config = dict(
    n_layer=9,
    d_model=448,
    n_experts=80,
    experts_per_token=4,
    d_expert=96,
    d_shared_expert=576,
    activation='squared_relu',
    moe_layers=[0, 1, 2, 3, 4, 5, 6, 7, 8],
    router_score='sigmoid',
    normalize_top_k=True,
    routed_scale=2.0,
    balance_loss=0.0109,
    balance_bias=False,
    router_noise=0.1,
    init_std_router=0.017,
    lr_router=0.000502,
    n_head=7,
    n_kv_head=1,
    head_dim=64,
    vocab_size=36151,
    norm='rmsnorm',
    norm_place='pre',
    norm_eps=1e-06,
    positions='rope',
    rope_base=10000.0,
    rope_fraction=0.5,
    qk_norm=True,
    attn_scale=0.129,
    tie_embeddings=False,
    parallel_block=True,
    extras=['capped logits'],
    init='normal',
    init_std_qkv=0.0622,
    init_std_o=0.0,
    init_std_up=0.0622,
    init_std_down=0.0,
    optimizer='muon_variant',
    lr=0.0079,
    lr_mult_o=1.5,
    beta1=0.93,
    lr_head=0.00458,
    grad_clip=1.0,
    warmup_steps=69,
    schedule='wsd',
    decay_fraction=0.651,
    decay_shape='cos',
    final_lr_fraction=0.1,
    batch_tokens=[32768, 65536, 98304],
    seq_len=1024,
    doc_mask=True,
    train_tokens=367600000,
    steps=6130,
    dataset='wikipedia_en',
)
Below are experts of layer 2 (counted from 0) of a mixture-of-experts language model. Rows are named router (the router's row for the expert) and show model dimensions 128-191. Each number is 500 + 40 x the weight over its row's rms, rounded and kept within 0 to 999. Numbers have three digits each.
After each expert's rows: "mostly gets" lists some tokens that are sent to it at least half of the time. This comes from a sample of Wikipedia text that the model never trained on.

# expert 62
router:484421475538476556505533455581520521443501532464471494502554412472517515544547530514492449467605514468502502492512448520474491518574478481507490497484493527556543506464544485486471469561483471
mostly gets: " un", " sh", " ch", " self", " us", " dis"

# expert 63
router:587453432527489502498480483513490493519587495440493467488516388482466511499457598495483508553598515493462484566483467473466487509551502468536502579486454533459450543458472521502472527475550403
mostly gets: "L", " November", "C", " December", "G", "F"

# expert 69
router:509537492524457449534446435545550510489461550462467534467531535488440534362478499517490465486502554496440470541550557551460488547509478487515444549491472518506551551507504522493425513511451507
mostly gets: " In", "In", " On", " At", " of", " For"

# expert 71
router:542479461542428528507460458527514547464523543420459510504532462529474540482520482535466472496479560497403493496515500576395450541504568474543471533463485557589551557429506552429459477505510532
mostly gets: " S", " T", " M", " N", "N", " B"

# expert 34
router:568490457490494553537506491453487523505499486440523518530517381482396498456465527495509503482574510561494481537491446521485516530512491492508481501506538509476499502494498598491539507492492510
mostly gets: " State", " City", " County", " national", " High", " city"

# expert 53
router:537466442535444548538469461485520482457497573490435454474535533487476521465523537534468417457421533405444432485525473531478499497477481487506489488463412536572533550475521535482499453524439512
mostly gets: " him", " States", " French", " France", " China", " Japan"

# expert 54
router:560443492539481522518469493427473557493471504496451493517548508496511546493484511517501492511452522433475478524490529547468473522520495467578449478474479503497523534475451500495488505510474560
mostly gets: "202", "201", "199", "200", "198", "193"

# expert 14
router:528509473544464491558490445475502548491512493426537503526540474437587530457484550500466457475527529412456433515532487539486505495416560428510453407498456533524480526455620484453490504537475495
mostly gets: "s", "es", "ers", "us", " them", "os"

# expert 57
router:551486465509485532483487507520454540534514512420453524519527474502453520463534544501476528479499521573446496577492511537431466529539501513543481560465526518528517529465486559463477525512483418
mostly gets: " re", "re", " Re", "ul", "-L", " Mar"

# expert 70
router:503506459528449533549470479533500522404457553453518413472556513577551557518475464506445405473460534506454467471521521507438464512465535506521491472458426559623540519498533554539483469553481520
mostly gets: " an", " a", "the", "An", " An", " serve"

# expert 43
router:502476438523463533541481493530482528446536556479429465489558469495511544502462500530508464411502496407431462509532498529456485496460543470564482543496454543531548581475523511477489455450431528
mostly gets: " The", "The", " had", " every", " did", " helped"

# expert 77
router:561522459534478545539455443465548552476547523435446472509524422506561561449510607531457432508471521461428454524522507561452506562489510500514454458452467505494481566498566505455481444476475538
mostly gets: " time", " years", " year", " War", " day", " so"

# expert 7
router:492537519522470543534479490434515508441465553519521405528544565534498525489452458520483477448516485396448461496509548513493464486428565525525453445463508512556526533484562558491541411525473485
mostly gets: "),", ")", ",", "\",", "\"),", ")."

# expert 16
router:543485436492505535478543512505469516560543522514427590441510473562492524543454505486504514505482502553462506471506512525441489492577539495509520549475613520547573518512448403501493536492438473
mostly gets: " Ch", " Mc", " Le", " Al", " Sh", " Sp"

# expert 15
router:506468510528450510511490510419415553441462476454436469570509507527523519445413514475464474464435519374458482564517512524449457453511549465586452487483431520604455521473450527451423549537495522
mostly gets: "c", "g", "b", "p", "ot", "ad"

# expert 23
router:516495431528487492540468479462505533456526566444453437512534492492515530461491522531465492468501536473464456437511422532492486535427558453530480465468409540543559529451497547476460444518425515
mostly gets: " July", " two", " •", " .", " local", " April"

# expert 79
router:556497397517475534582437436546484548471459510447472470511511466497520522505580490514491540441557550526497452485537514530466427530447480568535504506512433553425492501470570599467494424532512478
mostly gets: "=", " under", " called", " following", " left", " named"

# expert 49
router:512457506520489515528500502464480509472520481511450459473541480439470486525503612496489551497519495556475448507502412502475501468533474469538498540511520505482470530472472505491507503521478424
mostly gets: "202", "201", "200", "198", "185", "193"

# expert 75
router:524425482559473525517483482398466515513605529407483498479504428548432518422540551499463469426542530447496456547509535516464501519471532538578432455501450504525509540462578511467462497539429541
mostly gets: "0", "ing", "1", "ation", " development", " support"

# expert 48
router:517522483507491494531498485480580498459416516488457462489509569508475515526498442516481473505368499410468471513512562500483510554287516446485500557462328497524508520504521511491523495492449531
mostly gets: " the", " The", "The", " its", " Binomial", " Its"

# expert 52
router:536517509513468497492486454518551554470477542455505443495513505541519547456502499533471421440482527469450458469537471552460470525475477444531466396443490511575521544508475542463473427555460439
mostly gets: "\n", ");\n", "\".", ")\n", ";\n", "]\n"

# expert 8
router:500475533510444485497501497430449533479464470460502470579523521484556505443390491488474486478449509339486468567505495507464503508463542451534487460504476513572440514488479535497453501540539568
mostly gets: "on", "en", "b", "h", "il", "n"

# expert 17
router:512498448528508544517469467503549555473494571438500442489565549525467551403456496542493483435486529458445472461555510547432518482464561490496454500461424561588522546495567513451492425523405536
mostly gets: " be", " not", " been", " being", " including", " now"

# expert 56
router:446552560482505469540508478457533486468442525529532444500505553477547516502432405508477518434492481402506487517495533471531454466444559504509508565492384503537481497524536555515443473489506529
mostly gets: " Binomial", "),", ",", " and", ")", "\","

# expert 59
router:539450484531470528556430477456464551504515539477477529471558423460489566478468495524492491448487518451449450505534553539456448510437556452499473480481414544486498552507510578500399523499474572
mostly gets: "–", " year", " not", " August", " season", " would"

# expert 1
router:541475479534451524515463437498530526478497548451479475508522467525502533472484495540451499465501522480423489482546527554443483488498536493538467470481451526563481535459517520471472471525472485
mostly gets: "ized", " children", "08", "ara", "8", " daughter"

# expert 30
router:500526525504449431537469468572530508451416534497501485488530524507412532489519478527482488465440515380454467547516525518488508548450547547489510510468392522463485517517557556517434491553453552
mostly gets: " of", " in", " &", " from", " for", " to"

# expert 11
router:538494444530446548529481458517501555431506520502501479476573503537452538427475471549479449457503534456440440486548499548441451510488503458509450452462402533540571528501538489458443464509456537
mostly gets: " it", " which", " He", " It", " who", " she"

# expert 64
router:554516512518474497550468431514464489474484560493499431502526481533593537491523509529480442466544526503475467405506465528508477444422518382477512388479458539602477511497541502493378415504502479
mostly gets: ").", ".\n", "\".", ";\n", ").\n", ")\n"

# expert 58
router:559541512499489547520516492530512488508524528426552543535514387559393497506450466505505520512591508531487435506469424513494513572529496433487508490516496531427447529485462480508595488488456471
mostly gets: " South", " British", " West", " James", " American", " French"

# expert 65
router:524502470534466540520463463521463496457493584485495506469530532543507491431433522554487474466531534407503494469556513528487467471472495448532460507486370519574510548482534505456483479522457502
mostly gets: " his", "'s", " her", " their", " its", " such"

# expert 73
router:493519499497455524548468449440425517478463558517527418509493438548537549505457507535528443429442511530493455530500451542490499446514555455535477484494513542571583518515507493498564472547492549
mostly gets: "==", " was", " is", "===", " =\n\n", " were"

# expert 32
router:540495448504543525534472480407446532526526477466539500487518436484488510417490456493488529444458518509461512529513414503473466524484532515501523522510511521537479519479541627487480499540518496
mostly gets: " list", " species", " Award", " song", " top", " member"

# expert 0
router:501507467529472552506459454494518488448415526384483495440554525514550559383481485513478471436481519514450459444543508544479493536435557466501444530462447554520546574483500550449481472525522546
mostly gets: " all", "°", " up", " place", " home", " Location"

# expert 29
router:488531547492507485532527486456444491437444541485552488439485513530530516482469454514498486441475488527500538424480484456502458420532539419514488459493424534564513496529530486509497433527474475
mostly gets: ".\n\n", " \"", " (", "==\n\n", " =\n\n", "===\n"

# expert 22
router:499455499511450496504486509475477509468497511396531462530526514507536505426427522501466456498422507336480478577505509514471489525490524500517485518480505506575472525493471512488477501527510600
mostly gets: "u", "o", "i", "ik", "he", "un"

# expert 66
router:541478420549489516513469465519469536449592537449465461464543471537502522445529548539464438469543524473455455530551485493473470464502507439563464487524386512523544556489522499469494456534477563
mostly gets: "6", "5", "9", "4", "7", " such"

# expert 5
router:488485459502495529500458504479380506507531491495483438500488541533501500548574540517513530515512505587488488414507481560488473424464484523520498404507565512531555513487546567472498463546476422
mostly gets: " used", " through", " found", " made", " into", " built"

# expert 31
router:570485465546453520505484474476486547465447518476543463536516515508492526472505523531473459469490523497475466512523498548442496478446514490531470446475421563608485559470534553490444462535434523
mostly gets: " off", "ational", " along", "now", "-day", "]}"

# expert 41
router:479447502542446503473464513466446544443498544470487468486564428479433540470509556504479495491533534507425440496529500526441473432479539442494469481501513543511512549467511479481480484483422468
mostly gets: "193", "194", "191", "192", "195", "200"

# expert 42
router:511486469525480499535490468500525513447523530396471497499540360482516506448486543539481481488513495464427422476507473536456514564523520499553478492465466536523489536506551616492422444521463488
mostly gets: "_{", ".S", " James", "^{", " John", " States"

# expert 2
router:492546496531449558524473480528553535469501565467548494469541526515487520474517492511475463447452509483444418495539485546436462519498504480502489465477477532577524558505528512476448440562452559
mostly gets: " be", " he", " are", " were", " been", " being"

# expert 21
router:466489483512455534512507464542435530456434535456496462474561444545526549570525532522474426446540526434513520477506464532496498496502500462512522405495518523577521506468525413493496478560449469
mostly gets: " been", " lived", " about", " was", " become", " constructed"

# expert 68
router:514512477529471565548459485448465537430468589465513455515521454536528533461501474546489443473519553488438506499529511550426482495503529480475465468492443518536528530507527484472485447496480525
mostly gets: " working", " program", " collection", " study", " studies", " works"

# expert 19
router:545502473522483559494475487518477510515512495395552514532516377530444512447541493501496475489562515493454447553501375531469490536509492478461500474529512533526476520481464487491527511529480406
mostly gets: " David", " George", " Michael", " Richard", " Robert", " Paul"

# expert 60
router:530487516534484566523490482443469530460515534374471515505516396479550516457443546514467472492528515462475469540505492519449465525482578486560482541475487515587532525474503526496515456540497543
mostly gets: " York", "au", "ie", "j", "ung", "ey"

# expert 67
router:528487437512493550557461464458454514485488513498503474500528470516553541531427544479452490427520508492470495509497487522487514454452511502569457536470441523531479541514530499493514445493474486
mostly gets: "==", "=", "===", " =\n\n", "_{", "^{"

# expert 25
router:512431483538455509506471474475436575496507540440477454453559525495491541485491483553453407500531521475531483499552445565444459547537502512526473409451472533606501522438544521475486435563468565
mostly gets: "-", " seen", " site", " human", " security", " close"

# expert 72
router:541444404535500532504461467493444517503592541451442430492484451570529528452597519516480450456502539548463448451507489507475551553497549480531479418524501497488538536438521561480511464505471520
mostly gets: "6", "7", " central", " center", " forces", "3"

# expert 37
router:518515504500505533543503480410519498503507499466612589495492342446386491381465480484496505542536514509486471484496445510496536570511477464486465532559544518444405505487497558492569521494486491
mostly gets: " Party", " government", " League", " music", " football", " school"

# expert 50
router:482437453535466524496468477434490542500511545430477466516542418565491506444525568495457455506566530432471545498529500514422466473532545506536443541471464564541522574471454446483428510437516469
mostly gets: " G", " T", "M", " D", " S", " R"

# expert 39
router:537505411534476502510488483451538568455505513427496493517516461527467557452483539530458483505445537493427425508515484566446489542510573548508483527492473557594520535491556548478481522514440471
mostly gets: " College", " Bar", " Center", " Church", " Royal", " Order"

# expert 18
router:535508430519503566566453496470515518497500514427431567433544465482438552394491517514505484514423527543460564503527576496473480557422543560511517544419485496544514519470467575492481492493531525
mostly gets: " In", "In", " New", " A", " No", " Total"

# expert 33
router:581418476535488529540473478552521541474488557499474479451542509525482563421472530523471492470505507501465454516519506542471420472447547531550519499464402517572532566488508585479461441425455552
mostly gets: " time", " but", "/", " when", " July", " then"

# expert 44
router:521485394516566517564453464418448538514520469431513500494481404510508482474564468514492541539543564532492495508510452488459508487505519505487514502587487557447505518465521581471471538531541427
mostly gets: " name", " Party", " Award", " list", " election", " species"